python train.py --n_experts=256 --init_std_router=0.012 --optimizer="adamw" --dataset="wikipedia_en"
Below are experts of layer 5 (counted from 0) of a mixture-of-experts language model. Rows are named router (the router's row for the expert), up (a neuron's input weights, with its number) and show model dimensions 112-223. Each number is 500 + 25 x the weight over its row's rms, rounded and kept within 0 to 999. Numbers have three digits each.
After each expert's rows: a language model's description of what the expert responds to. This comes from a sample of Wikipedia text that the model never trained on.

# expert 20
router:534476549460503495511461532498466544471503497477484515489473478507496471537482474472480487544497512467513498505503488493493486522517502531512498512460546517457519485526499500494496512472501490487466461479495498515479505507517486519498519488497524508502488468492491453446490494505516529495490462500488501483479488463466516525455506508489
up0:531539512498524479581497513512553517551499526555453536514488459518502479467505518504494478469485515536485484485498484457448514540504503514519539485498545475493530477458535515471476501577500524538466508518523507472511488549465485491517513491494483500553522490564481494480465477513508530474509492507485502490458477517492479513518511492475
up1:503531501481494498488504535537473509543483548538487494476496502463543459514471492472483505502482544484534511480494509497544479498521545456499504521531457513509513421481472533485476479510492509442477506499474518535510511531510528485497493487539493532532496506540521499481508536527461502499539505496467512443482505479453471514516514508473
up2:456466549506471508527489499465477506430511471512529541437528473444515478480493476527507500499551473483489494506504517489523488488464531503476492462521496473499467484499528530559510470465527506434517498477511487560492485520512471484449492502557510513518474497470525482481501498485520504455488495506495512506506499515489495500464507557429
up3:511514517513482513566471460444462498449513464500435536502487500440502494501504500495528556505460498475486513503519507520464488477530503469514544461502521462527527501488540538484481502510513468550560476535522485471508515505528485538463462533503517496458499476477496500474526501496515498500488495501510483514521473507510482509503487469488
up4:532565532509495537513449476522525531475562533511530530476520531519470501473488516468475521527481534500521512521534508545497517542547530492494469498534522513535494564482501480465532496506501458490505492481497543485527519469511483516516540509503468489518490458529508474487474482485489477515495520517489531540487508463495498476509467474488
It responds to: Math, code and acronyms. Capital letters inside acronyms and symbols in LaTeX or chemistry, such as underscores, backslashes, = and +, e.g. MR-HIF|U, MP|E|G.

# expert 44
router:545498528483483477527512556480503511507551495486451487473503474498500460499486496500504515557491498509507558477500455517486513517537520513529511510514561495514501519524496512501504514521479477483493498473498495465497489465499454536438480477494479503524510495481488429470516513468534515498515470504495509478477516465466505513512507524468
up0:488474466480509497490508536510504492568495484485480540495510506526530506543471507523525505529510529507537544478508502475520472477511556488530444480534508452471533508508520531515527537489526498528550481447478523499485506472477514497503482542552521517515507495497497510471526457468540522466517466482475491532489498478514538481469539523499
up1:473498499484491473452537527563512497497504512548492496452521536463489496484525507487519506516509488509486503503472505459500539519540478525512477517521504507486485526456480515524541485532511477485510495487486466491483478470507488518505522496516458499528519541506519473501493440499532551480530513518518474550481504544492518471494467524568
up2:513494529509513523508494511473476473532572545520463519533484521487476535505476481489506539532486495509489522524514502492510541511520510513532498452480512484474497505511502557488467494505507499476572492522515505523480468486503489510483505453510500515502487504495519480479487553493544501515512475454546516496470518477441498479523494498504
up3:536490487478530482535490554467516519493511508490487530512492492514536500491496523488528504488495541430508523500526470528517508535496500500509485543497529518493522473482482509461539508528492489505518509472461506504498539438516505474470491499518460489568496524531470479494514465471521494467556504534484510461474530461499556461490544540505
up4:534530495480503483450508489488531540539537514560505495461520446528511498501500492521547488490478519503450520510495492524510513466532492503490476543510528491472484502484505503486521502483492479522502489475498495477527486526487468462479473469491520560492505533503484432501470546499524470508496461502532472495466536529487521534480549440485
It responds to: Article opening lines. Start of article bodies after a = Title = heading: first words, (born, American, footballer, e.g. Cuff|ee, Chinese politician.

# expert 40
router:540512513469461498499510531483486536504536524494453532498505484509506471521505495507518515533468509509521543451487483477493532505530517481560509525485576511485522506506463512474499483504516482488495427499495504472491504474463486521466500522510505502494530481489494479479479512494508510446501528488496497512496467506425490531509514488472
up0:479528468485471531489507481474474516527504492552472484500499496453420515506559495514555517484484487479483476507517477462466487521483530516475439522489497552511515476502495518494493513485507507500482463506527485510478496510491491463480423504487498465479517525503527507519458505512518504483476520496488513529520496497528474487492507447525
up1:537535526497501513488465513482517557530472511508533544473471505519554472500467530555492500522454494503452539448448511504498497514539504471506514465499527498537477525527502536501531490485533470518477493468536485500442484482487507496490480528514502484486489474435514455498546506501477494504474483490464505516428464482513544497507495484503
up2:466532536468487462495513503521475506531525498493495497501508570527472496498536479482465499512451520463502510509462502505553517513509477529471505533532504588499500542495534552517519484461481475509539492481489533508487470487482515501501535517508472489464516471479501515480504518427504491524515525509443491505459507524517538488515505485467
up3:496499508522490506536495538532508496551492506490521558502519509493528483494507461455530443513521526506492507504496518539509472484419506504513502473478493489484531501526469510456522519502474470524480460498523513510552460527481531505518516461487484506503462542495490518520508505518504536539490481541433491518492498525507495562507513547485
up4:554449491469515486497479460519555479490494469475521468493492524541489480535506513535505494511475512515470519481493536536521510522541517516503539503491473505476515472562481539458531507522524538498502520531536492524524549464474452476488512520542484523482507490494438519538488491481498504545506545511502472513455543519477542493544492491498
It responds to: Biography main verbs. Main verbs right after a subject in biographies, especially he or she, such as served, was born, played, worked as, "- Born:".

# expert 9
router:522517541456451515469540522483486539484533484478487474478520469466527499510511460513511529542478500510484532497483488488469519537542502517529519510482496553513489475511455503514479487506497494510503452509491493496471515466524499526467484517520513501528497480526486465485487499519504532481497500491487521509523517460465523515517531510471
up1:480472511476527528497491520526469483526530490506488514515492477494463508565514505491501556523488501487483495519496484503497473503469491544516524511533484521461458522502512485530498496510496473518455496513494465526521487480492521509493466584504489564496492494533487495521470518548472461470477461480488533441528441491491464478539532466515
up2:525493489488531519492496500530417485482489509502540497497501474489493515480525479523518530515509462474456526507480455502509535505518517498500449498482508484487432511524520504497484529450501493511511481492483517506472475528481455525509521524474498540504498507486510496546466521525518467501478471518481499520467479532466478545519526503500
up3:521502476498505526495507511502486468487492531525504517472502486492485496533539501482526544533477485504480517512470525483529506476520489508576476503506512515479514526524528472512525471480529483450496500455535517520467450506466495531497496494520519506462511497482511468485557481518532487498490488473478489437465457526475492521505540502477
up4:486487497528479538484507518503535542505502532542504509443495457527469505511525509553528528500500511506470531465527510492490512541503477479474440494503489500506463558456484479448512507463491565448534488504501529516526514450476521486492474536516508494451510499473513477500482524491488470550533483485550529518497498517474475507497513534532
up5:530475464487516509465494529489514532547503493468508477500468482550511464504505506511493499494484510496470502454487466519473469512496543515504490494480483516492458532523500513501518498493483493564498477509485473471482495505492505468509526471465490528481540472455480504467454473496509524499487500518518502504516525468524500501519472447489
It responds to: Head noun after "the". Generic subject nouns right after "the" or "The" naming the article's topic, such as film, album, song, series, episode, company.

# expert 8
router:495505520472475489526507528480504542520532494529452497445502512493513518519505477463488483503494544480507506497528485505461513507496541501553485542536530512468495491496478493478488513499473487489479454519506475522502477468588524560442493502523516565487516483480465465504491487499500527502516452460517490476492518478480539497498517463461
up0:543542516502516514500488518514493509488491531484466543513462499417498515529470466500519491487491541490512513504513473510493513506466498475488525530485490475478482494464477525486502479559505496498484497484478496498501471508535572506482471497520501517486513538473481475496485543468504502467518507515471515480487506492524490518495485505468
up1:488494490512511487539491476521495536497523464517510495498517474490488484529535489503543513509502486493484506469531495536542516511564511539521520501510509504484486502507513467478467515514534539536509511559500446463501533462482487483495489491497506447541449443476549527537521462515558509475456507447469521482499484504519483534511513506482
up2:472486520464485468506474516467499518507498541520472514472491519494497559492490519504484481493522524526550492470532546486487476519479551481552521512491512475465467499523463506504473494483512491500475505505499514519489473494521466529512513485493513461522539470522508496456502490504523539442453507531512498528514488512495470511512471504495
up3:498529565503491485517518495508499535503528498509508477479455499523489493510451507501518505510451487472511500470522473505491498488503505457520540547461490501514504522538495512505528490446502480523477472505498466491512520489498525472455519491519504525497477474492524495521507502478485470484498497512527486489492486516492494483481499476512
up4:487482481496477496476516492476473482545489507537531516491502444490507496508515529458506483523511517458512524518458508479503497521466496516511428491506548487508520471507467503517515514507493529482495464509518505522481536514499486539437495479484488494518525528517488475476465491515533469487496477498459504495552520478512471478539515530478
It responds to: Prefix re- and similar. Word-initial prefix pieces re, Re, pre, dis, sc, often in legal or news prose, e.g. re|floated, re|venues, re|joicing.

# expert 47
router:520504495476473507511505547474474519469520486468480501492497490474524476523547511507464510526485509512497535477502478491520485509510543506527472531505544528491497498525487518477530516458488497482482467528494476524489500508528504525445508480519500530507520480478529479505514526509524491467504458487498482474509508485452510493448493505492
up0:535469494489496478492525538512503511542481520509496499517495514497518453556518542481501489498442501508503482510501485453491554545433525493500477538507530482474496513512467512493483519469496523484490490535504554486500505490467460480468501473459487525497501487555494493476492484498455486496508493505469472448527493550482510536470505469488
up1:515520542470472503536499582482517525505523496502515495470510504440495515507488518471523492541500477487505548521492511489524504506508501504570481502466531493469513478485508510513498498531515498491483479495503478534473538490481451523470529491501481523512483449509500405475508477492495542472532480512507522489462467469455487497499526497488
up2:473490480507493492515480489512499475494540460503457539476458497545480487484453501477502524518530525496532507555473487565482520473486541502517473505506523555484527501496515492499487490523525507462530495493472548473468487501515449493488515508496480475497465512473505489468517516518504514492516500481517458492526487491528510456470489457494
up3:469459506500488521516536505514453472488493530516484515510501515460497442556543473491471483512514519486477550505477517510458515497549506493509541516521573498484487489496491453505495494520490527474499464536520506491457500485492493453512545477501516470494516492446453507517483502495454473510519499475521513441531494507497499483520512486465
up4:484472523504477491508444509504535503520465461466461553497529480534486468525496510497519458516511533495486530517514470455495542486455489507523457503495537539517521496525523512467493516488497509537508464509477483483520559532490529499518517524526521527488513530497509460529505524547510523489514488499536525531489514497476511492502490474499
It responds to: Quantity words. Quantifiers and counts before plural nouns, such as many, several, some, various, numerous, and 000 in 4,000.

# expert 53
router:498520510473461489529497531490465523495538466482480498484476459476559518533523493534500483528518516477517552453490476488462521493508513528533473527520559507472504518530482527491504531476515502512492505519508478488489497489527474519471499487522503507477473495495488440476483508465513482466486499514525509475473520514484454487498482501425
up0:536503504485500502538526558501510529470551476467455526502487487552456496487508524482539485485480484505535495494454487510523477500484531504487503492473481538537522448530577502484465502492544477481536525502455495553485517520499530548511473531511504571499503494505487524471516473509505519466494482491535521540483518515491471477472499480486
up1:508516515496487442524514502528486476499487476506471470508497476516499516524473484480516481492528536490527514501492484501480490473478477500477458559520465501518538449507504498495440533487518501500508490513470529486539528494522510541450474499503501542529489512470556441482496510482480477448510539524507545526524508520506473464481485498491
up2:502513484502474484514498513505512519537529467525485487496498486466511480482512448546508499581489484460497497463516482468483517531465501492474447507523505459512463508483506478542491464491512487458488487542488496491449539445439502514494473514468522472498482553472526511474517502512505486525511522537522519534426503466495539532503484511464
up3:505552543527519532526473511470515528466545494492498483489547527566535478464527505509491478506530531503495556536483470503491498474479493506486502478473493554458457497519517540468491515489483477484520490465485498498522475502505518521513486481523492542544477507487464478475522535534442505527484519475512528486474504514504525519469478496453
up4:456478480500482502499516486474499516491513502546534473520495460483494543486509452531534466520500502509475507502471479492528496467479492501514442530521511479459517460537467527501486491479510499516503510503502529490469513486489509500459496512523529507462525436514547462513485533466479476521544497492478531538520438516509480467540530513489
It responds to: Adjectives and suffixes. Adjectives and adjective endings in descriptive or evaluative prose, such as economic, difficult, -ous, -able, -ive, -ful.

# expert 43
router:532497540491440506531507543515492507515540498514490501489514478471550515519541445488469483556506492504518547496471475507506481507525568507513452492538532515514485538475507533498501494493497476494480497505485463518486540456505449521444518480519483527486513500505460453515480494500484532476536489501443503479502516504471548499511516507495
up0:498495480495493478542521512516451486493471488556486523465503504516515499536514515486494474490499486487472490505469489541493528529499556500504468504495530515474478565487492537524511538479474510500483495477513486470472483513523504486493508485525512482508472468528550437496468496439517450460513475513482508514541491518479526484501530496468
up1:489487508524488532517506493508508524510510470524499476484509484497518488478533497490496564493522455510507505435456499486516497491500500513513494533503487514461472496492502515465502474518439492466456460510486500517468480463477505527473520511467478562544515546496475476487536448505502528514533523497473502535523497485478537481520503521492
up2:516505506523433509499486491515469544511503527522535516499520464479558491463462487543473502510474464506494512463471496510476477519515532530499492488446528530538490495490524510501476530471502512447528485511512479502470444493481499515481497488465449514470468495515489470504519520519514569523512500500501493477443513506504533471539471505456
up3:495552501507520494522499501524475471533531506489486520431485479538508486530518504500463451521536501452505513472502493487515470565443488426502567481518543476508520508489461533472473522479476499491488485457512499487550496470479530496547531498557484504473483508535490490487509496464480478479509518494510537485496513521481521529502482478496
up4:504519517481478529478452509482525540486550493489496529510538539520493495473551506471503528548495526521508537535478455464494505522506497500482497473516513532519480527499538516505493500546506436486523514454475542520475452501527493534479465486496491548531506498497519470473538503514450518526511477499507522493441492504480490501514480481505
It responds to: Word ends and hurricanes. Word-final pieces such as c-ry-pto, hur-ricane, and words like end, path, extent, concern, with table divider rows and coordinates, often in tropical-storm articles.

# expert 63
router:523505522446489523541520535527475513459492503496477474481504471504515478518527484479526502518478520469501560485474508502484525485522506500548495533480541517475505495511487520484497512500502499523474471501512471515473506498468495533485528480489478499502496493560454439481453486475524476475502470484518484526464508486464517518506499484476
up0:497473501464502493499530501503513446496508511534526479493537528480515483486529493484474510518496497498554504506480525472500495508471493494540475498518504482444476527524440535555510472485457505469451501515502514491477534506498447484471488469477498531519526527540485499473488467541559503520544489450486489514519492521496492509479525531489
up1:501469499473498514501508538446482520519493489502506526470516492534483494517532440464458519494492535514491547469461490486479501471506492524507548467464508519505463479503534480508476538474447503486466482500492474469473470480509471518432503486464468496489502562467495464514517497534539512520466503507496499486462485510488507462568528492489
up2:523508484494540464525474506520503511537523519447493524524540534535557508519560522493487509519515503502546509503480495502510534535431513493484553479484491528492476474535501486516485548489489504557462530505488503574516477499546440536507510492513513492508510492469500513504541482509496502496498529489460493436483492491496464481463538512512
up3:533542483496460495500514534512505468513510488488538466491516491515544508492484508534531475507500500491501546501503523473534515517509498509485465575496488510488480509478501495566517534516481445482495492452508472478490479478518479522492537485480497528468504537491503467486496519542447501515541457533550499516470535516475491536506458490497
up4:504472502499466475488552504540504491531494498558466507478523476532507525479479476485512485545494479512508519537504537465496525481488521507565464519476494480482521533502460541466536509542476512495515513486525481473540531501514476508491481480498493519522511521541471464524515534552479477514508505517472516553483513471491520546523533506455
It responds to: Technical word endings. Suffixes and word ends in technical or computing compounds, such as -ing in printing or docking, -board, -put, -load, 3D.

# expert 14
router:522490533459505539491474523483439493519490491494449520466499495484510537537518519524518510524499502463525519487486492509503513526492540542561466491479542497459470507555491520479465533467518482497486476472510471541509502472499505498448514473497521502472481461501508476503457508505522505466485492511485548510490527509468485519484489481494
up0:511536488519505503504514500540454470519486476486483478485501492482505501503476489538523486537528460489503494510482528488484481508509498467539442514474488528497480487556461535513469477478521557424481493475485526519487461505525474458523476446515531472434501488556517438486517495519463487524481489466504505518524459493479498515487512534495
up1:539494516460529497459504519525480477504503535498507460476471487530531470507523459496516529545527502516494512462487487513531486471467523471524472554436507512458501529507494517440499499494516517521482482558513486510515512461467483498521490492485530479498544552516483497496554485527555472506488495476483529515508469485465497528521514572490
up2:514468511532507506495521548516507492527539495494498518491534497477493489546524523517486479471519522521522515477494485516534467494515499508544540521507499494477500457486488492541466491468541474521440457503476507505468513479517527519473504479537542531482503474481485419540489520501472523426492448492525512517528523512478545531481475493473
up3:510538516488464475497528507535459501548559521514492449507566517496546483500474509570496527488494500506482509462489527480507445532517498487518491522497493473470485490463516510519506511502472526452469503472466526510498481481506514486503517460496497530488523487518508460528449507522461487474462518521519527520529500512486476507447536477492
up4:496463516482519488502524481475539530473497479504460515483522504542507508521483498535539471531490451470481499486479486475486478475473523548542489455508541499424465491484503472478497513497495533525448487497495465529475515508468477497467504482469516494488456518496474513471493479487535522519519497475512522477525497479464516488484517475489
It responds to: French and Romance words. Word pieces inside French, Spanish and Portuguese names and titles, often after de or du, e.g. Pro|vence, v|oir, fantast|ique.

# expert 37
router:523512501487484514515505542474466522484492490470416520481458503465497498519492502494493504511502521490561534491488498502488500513529551520535488521480546510469508480494513517488473520509505511471476461519521489465500499481542486534480490483502504516469486462498506462491500491513508547490509452492499499511499492465456493476488469508486
up0:554479501498433493516485501507539513502498493468480478515480498439517518526524485487472489516523504464515544458497519518482504503463531492511471548534510464501485504457498472497506542480525513470534507513505517498508460527520515551497480461513500483496523505498512465483502530504524505487459469469492509547518512507446485489466482484510
up1:494448500521484534527506508439519485483479474484534551463499467533482478498464482476457500513519505540487500505530489492542488523481480523534527523507488507515483515495521505471526476483507541501546486546487504467481487529471488536516500503499474529478502448544535500480507490543573491468518500474475542518521483505504510462553496472496
up2:506494480514505529471505522503501481511477565479520517502477513458495515488517455516471478527532534471524513504542441469534489556494484485508518484538454471495497490511419460474496487512469522494496445473554496497482499494462510493512512523482481544503539499464505503506508501513543486503512510489490508496520454530482468543510541489482
up3:492541496481489506463524513498508526497507475516469479469475506547523493479503507522490509508506476508472565465544507509499517483513485492539464499494485511495491463494504480436503488554450532483531473482516519519526510545487491520492464502482505498512505496499543479519510488525471524506461502451497480512485478497447455471505500524468
up4:500495531433476487533524545506514538483529491511487498485506496506543453498500486431528557579491501479525527464504487536475522502444468513546492486516515533481501541503511505470554526507489453511491492520466516547507491495481470488467492482518510528529519446482500492470501522499517510500472497489507501468471501499485495496503525508546
It responds to: Table cells and a-phrases. Table pipes, line breaks, slashes and underscores in tables and lists, plus verb or preposition with a, such as had a, with a.

# expert 18
router:548497548477471500521495557448488516497482492486480497523505500499514492486478487508498525551489482480471534489483490505471502495493539518519509527485530527475491501504506520480491517518494496508482459521518487530473536479516466510456498464479495510490473458512510471460502488488520558473512456489519509484481516468437530464472503512498
up0:505498476537483508505480477471476538483492504515538515475478445509488537487489535492543464518515505507553513478511484457503497511541544465522487465557505478487525527525536504484463554531497458489507512537490514531488489489507508499513486414493485430468511505503527483487523508494517543505488474490529493491492492486468468495463507508476
up1:515514515497495484498516509527470496494519552474485495484489548549513506457469515476471476540517526488488476534551534492538483534517478507532484481499509504503457510500494491566501496478469587527486495523531501497504493549520491528511538482497466536499527515508490516499518454456495503511453489467484476494456515499502495489503450487501
up2:518506473489486490496438490504454516510479495506511514483486501519472472528493506481511480508515554501523503493526490503460489556533515487513481491522482491533511499553543534494473503514539532494546507462480499544505500503541491524460480459487431488524499476527495471483498544492505514468525486469509521473477502486489526511478533482523
up3:465516513529518478535495513498465517495517523536511517475516447455476505507510511491475514513535494504473530502508463485503505493473487494515471492502503494490490540547497507526478526477493483471510453528529516501538527498525526469439434484504483548517480485478464497485530504501464525494524472487497495511520487483445530502517490458485
up4:496504460470505428464509515514493522502521543499507509502507491480469466497459522469461454485512490503500489512577528513496501475475477460518495528475520481536520500537526508467499507490503498493538513508490516473495438506485519502468465464482500541466499503474477485516485520504444490519519463531500526489436492492533507488448508498492
It responds to: Building and place nouns. Words naming buildings, facilities and organizations after at the, of the, often split first letters: the cottage, café, Memorial, Municipal, factory.

# expert 45
router:504516557483496484545484515514485501501492481505448526505492451501524483512520473497512539596502483491511552449506512465475535536516512508572473533471523477501489489523488494483481489482464522505512473530511463496532494494498483482465498486535497533506520483499473464501495523469499516490503491498508522504503492490467539529492500465490
up0:503514585512450503507512483521532503515481477518456500475524519520492483497506501500513532502508476502512484480523487493560512535450493473469505472493547513484503492527543526488482491523469480507509503514492512453492487513505476526458506491555535523492499502443501496516516482488532506494487526512540506487492446501501464508511476503518
up1:515512513501483517488518542530479504502531493459501547511498550438506501499469511490509519548509472522497525483463472526509496512544510513513560491469490516519514484496514499497462532483512518523495503456472501484517525464504526496502478512522516531470490490517523467515490502458484467453496506516500493535478519480480472512485513500441
up2:495512492458492497476513539449492502478520489483518510557488482527492489511479504472529512518479493475508506472484485507485460480483492525497481569457520485493504489484456478493517443481485526513449489513493527524495480523520516534513516494534511521509515523525516500498531492481452471507483499494455494511555455495497561475484479505494
up3:547551511465482449523483526503488497518441504498468546473471531461521492517481537490485457510473513527494505496525512501525530509496493483513531479521498536509499501506511482516496523461477515495516508502511481455472499502495485491500542538519498514492494493534519480492521526530489501450486508539517517494518481550506492517462484526485
up4:484517509505501514475473478473512529489541498457486530517528486494495511524530512481485496492492496529472518504509485514466512585500500461494463511482526527481498524532480511471450493477518498440490454493493498457525451511500470480505528492489484503500492454493519500442497491476514498522505494528494485437517487523484544475476470561507
It responds to: Verb stems before suffix. Verb stems awaiting -ed or -ing endings, such as perform, host, produc, writ, direct, caus, usually after "was", "and" or commas.

# expert 50
router:519503523508471529542496541482485528489541499504422469472482483467501507537523496523507494512520468503496521454500470478456485523542534537504468532479548488443519460517476493483481504517484485506486478513497498522493501509506502519482490487525490529490495472493510489454479532482538523471501490504506517484468469485445478509500502499519
up0:519479493497495467499547501480498492474501537461499480493502470469519490499488485465498521483476505514517517490502513499514510582520501512492488557513516505504487472482462477492481519506525522549474462507488512526500487527506516487448463507483495505447539489502512491435498512524518505493482478543515455511460494502527485508517520526503
up1:489498506503485480526541511527483507491512539551529482503533496528488508487556465493500496485490513503535501504529502440540512497493488523490533473508581486479501490528496491536496476518558488493477512506523491523503500505504503487466429536528535491509544485492519514508446509507539523451496525460497499471522513544449475495502504498469
up2:508518502490494503460495542540461491456520505517533525496505494416504496462464528485489496495444483527473522507470487520503488499467519499501505536515554503526498482523500539498528558472498496521511492514452520497546473513511527482492496497476484495514589514484528481513448492495526493503511504529488499471483456507511480521517450533507
up3:510508506478488531544516514510532519501509525499493512498473452499463457503510487513514488478522496509486488496506474551481532525485493487505542469491469454517510506517471509480492490456468514487510485525515514494473498494469527481505504514486503494497503507445496497553510510475533492436476475486482507510502461481548505466465509481501
up4:472528502517513474524524530473451509456507525495507463468518467538473542478560520503476549496473476511434486500497480522543450494492507470491506488470485508471520488516485528504518521505503465478493499462495479475492495535514527498482457518507496534477476476470533487455484515529454479518528466434468503517476515488499515513511517541519
It responds to: Sentence-opening words. First word of a new sentence or paragraph, especially connectives such as However, During, While, On, The, In.

# expert 55
router:524487516455460502557503549491497509483527505494476500506484489483545508510518505517520488520480509489539534500502498488494491527499550521506475506489539504500540532536478485501517536465478483480495490479522461505513549503543471518477505475497537484515490498482493458448544501502505489489535469504508497478454485490447506482493503503470
up0:496476495510513497512462522502500502567510492473494447534503466533487509474467487526495494507466504512493511440512461516486490511534520537498495487502544529502478468564525558448454512500471494528480494456458484509467484521504481523513495476515499530513487522487509478480506494484577501472470474481500486496519503502495528489475491482497
up1:505496542518517496543480496512507506487488523497460515506486486523516508473461459505537548493468498495527516487488533506474489505503525490508512499522536502496509462468533493480507493525511468495505499500448441509500516490499488561470473533501472514543531493485513487504500498528490531446487500532472494512503526579455500528481489496505
up2:540470480494489512507503496544524513521576522540456513505595510492492500537535533443500495480487475484486539490515476470520509504481529471534453539500507500494486515509484490466505501508477500498563488511499536504506528499529491492452494520493495519523502498460483495486501473487512527499528500473535479472515497505456514486471482524492
up3:519504503526501565527498490549508527498538511516483490480468489507476478501501526516483489515462509510539513476471480481477488454490493531474496494506491464529530490536486504446499524496493502496490468490486498514535535502478522496493453495529517519475496501517500515491525509543504481497409499482462528510501540477489481541450536420496
up4:531507569489489507506448526500466530514513517496452464493478496523507513547520482537480528509496525500495560506515498495491537483539511500518469530513495489481509477532514534480451515531478522520506481532458496490501463493483505517498470478528485495478515504483484433504513508493515478472500446465461512520464510477482494510514508488492
It responds to: Letter y endings. The letter y ending or inside names, such as Karup-y, Booz-y, Andráss-y, Wy, Ky, plus en dashes in tennis tiebreak scores like 7–5.

# expert 23
router:503507520459434471538530541476506522503527506479444499495513497472505503516519480529499501562462533511506517455516478465499487517514549508516483504487525488486529476519483531465503508522517498469499453519493480530457510478492473528486502489513524508549527471502522495481517509496501505446506496503483537482464503486448482505481534494491
up1:501481500533524483466543510457484553561519501493511463497532546474499503516500483517463523521503468487446482563507504503471509503515543488474477466524477449521504519498479525511484489517525462464524505547466508484490475501521485496521500423508482533518495502535545529492474532496455503525464514468518526501510491508479480485476470519506
up2:536487492518540477503534534487476505512507513474455507512490508508497509458471512533504475491499519544530511519521491466489526487545506498533487520474522495529528477493440503471473537528505497507520485513481490521505495473524517515488478483501498553478477533493511503463476528505539507495509474568483520483472506492472479491519531497553
up3:458516502476498482482447521525541473477495484436451539494480534500500491493478489500551532466538463519539509479496484513501463497515484492499486506477521482531494478538490466504458475468491473544500503517502509536497481472472519482519490520492518528511536473483516483519472447483549487505482485518476531463514518534515462512506458485475
up4:501454537459459531480556522475495485504493492467458492496508513485519478536467519473490465501481516497507468481544491486502492491512461490516507522459488458482507539476501450517522513503537513495503493493503456497563439473545499513471491498520489512492461481526492473512537438514486488482495520482496508476490477492515470495515549459500
up5:497483489523493507517544508467525489485478513534467498483499489520539528514512467488516532497494543479537505477471436459504488479475520486523504483509526473552472512499472545562540533512500496470522458501522487498505488471534480475467510516491520506527509467502497511513484522518564528507540515530488494516483468507438500507505547498482
It responds to: Surname pieces. Opening or middle pieces of personal surnames after a first name or initial, such as McC, Whit, Lem, Griff.

# expert 26
router:516495494494465540524516509465487550514533495475470483500508481480502493505522483497497522552471515469473526483527485513485501529481508539555501519498518520498463525513521496488479529489456522510503486537537478492519472478526459508452514482501466495485501492546491433499482508496542526434503468475516508456503464477476494514477506484512
up0:495547523527498507483498505527522507511513445491492527496490508450492471511478520489496498539512502470512510518511482478530523514488492484500460482500481567521482511487477538510523456515473540502563480524495508506491474527497514470508498541524520511473482527485531499515550502507463469495491513499459517485548514449512451551490548526477
up1:488520540492489498535526503520497536442501499541543490488511452500488486491501533501467531493519487489496510533515555528483518505497503498513476532444528502516527533497533507475503451484485487506507482506455519517466551560483499519500461497494467512505505516486469509494468500554524494476542495482539441492490525529460533486532455505516
up2:502483523516499488482427489452499494457506492480488499449540484489489482487469475500497506502552488499505514498528500510509540519510494461520464486476498524515485488482517465499472476495547496480478489450537544498490488448551465546491497466507511511524495537505506461476482466497494517469498482510482471515496509519468518488498484516517
up3:540501562511495507536512489505532530519493518550532432518503490503499514481524481491523519529477520474515486534477522520488504462486498462563422485511491486496524515531520485486495530525486474511523477495526487510497535490499493492506497539503539493471474510519526493475494447513552529470481510483475484532503485471441511503482557487509
up4:531474502510480474518470500482504540514474479492509562487509498504556493517483498531528522503503470533524493502510494491491501488477495507545512504464535549539495532495540506453495477485481486464477490455484509536442455547505477464444539517478473483477464449508481499525525462509500500488489483515491485495493466528514501483497501503501
It responds to: Consonant-cluster word starts. Word-initial consonant clusters starting lowercase words in descriptive prose, such as t, l, sp, pl, fl, br, e.g. br|acing, spr|inkled, fl|ail.

# expert 48
router:536495510461431488511490557459465504497504532461467474487484493484485470533508474487497481541490477491513547495500519455516508516530511523529497508517538503518516480499492521522528501499461452499472482523490508523479548500484482493498512494531495497541478493522491445498460486504537536480494480485512545499491485449463513493500515544487
up0:492498509469447524498457473527489477452518522528498502507454516486462500502506511492483528476499452496490482482515519489460505494518530499514491509493505513491479501484498477471440476486507526502587499503524516531451449492469467498484501454477477518525517475522537443526479554505512498474511455502508522527502553502478538525475453514485
up1:518498560449484513443534516517505497538531530475477471479535520476487465487485494516489448514474491504463505544527461555517502474469532482520442500493477507527538468547522524518497512480523490516472467482489531514509484491539500530500486514484545510476501467496525499475526542507532525516506453499486482515469468494498480520515495420510
up2:516502500503506521497491495518553564507523499526505497496491466538490482464512506513516464534504528489498517474514504517540510503537481479505516489472483491525534498476520454525523500516548514516485470531508525512524522519481475487492502487471515558453482524532504501503486498477521451495481469505507475477500500483485522504503526458468
up3:446497488495546446521472522493498508535487460526502484520512511483507519490504523520479515522462495476501569449450556544509507493478488517533484474513503491529552521510469507519477510544463517493539463553510508542519522482491514504498503514501535509441498539503505514473461479498509518527523442507536537520512481483510499473553518537487
up4:495499485495493509508542518487521474501528508441500490504491499507534485467490477485462486512490468493484581498523509475493503501525452476517520498518531477502525507499471525491525564493533504455495473478500475478522471487483503523470511484548506503527507509506494490502511478515503486474516443501523500506459431490487495556498480517471
It responds to: CJK bytes and decimals. Partial byte tokens inside Chinese, Japanese, Korean or Thai characters, plus decimal points inside numbers in statistics tables.

# expert 19
router:531495540499445499576490537505483519486512485514435498496506474480516509523537510546516499563517474479526536489525505471452514512496495527560472528492509498476498478508461483505493476479487491489491463535471511504539483464519484526484513479519496553471531484497498469488515515477485526480493506532503533471493487505472532543485493503485
up0:492460472475496491440489508522501494494498518503514531552518537487549516490495456485536490513525513484492507507502470529483565481447510514477487562501489488513490488540453480438514478493499513514520493516518506517472479473536542561515505494493485500522497465482486472464530505514504432440520499463482475515514512546502504522429504506503
up1:524503536506492498469466528534498511486503518511511538511489544485476537513484540488509503537496491520503528529500444505501534504499515502521488540496507474552507451462546501465477517495496494511540474514460516495508504514513504476493544519503470497514484454493532499484542483449481506503487509544517458495455470486508471470482479511504
up2:475479476494480472506522506519456486509471543517461487510487465530565534474550486482510484530459498524509503479473482480462501550528479535529507496488568497502473515508487541501486517516481495504551489521475505500497493529472481504503467507491526522517555510498489480448469522432534460466491515488506509504488508479484471486489498534497
up3:489552520505477468531516548464466500507469512505467547477499453483489547502525504507495526503505500455478486495494505486461486500523507497550488496525509515505478498471516497505507494528482456456478527509509498471477489508512535510499485555464536495504551478558497476497503496552529476495478504518456511519450496496458492466502497434490
up4:489515527509524467451519504542543509495498513486476479541489517503446495525530505509447499511530500545518488503527512504452462475534520527518531461510552466479475500527499504516547525499500490498516515569484541479484492495498504476483479479531474497526489497501463475451494535461499486473566507501463487502487494450499455462523486531499
It responds to: Verb stems before suffixes. Verb stems cut before -ed or -ing in narrative prose, such as hast-en-ed, accept-ed, conclud-ed, caus-ing, result-ing.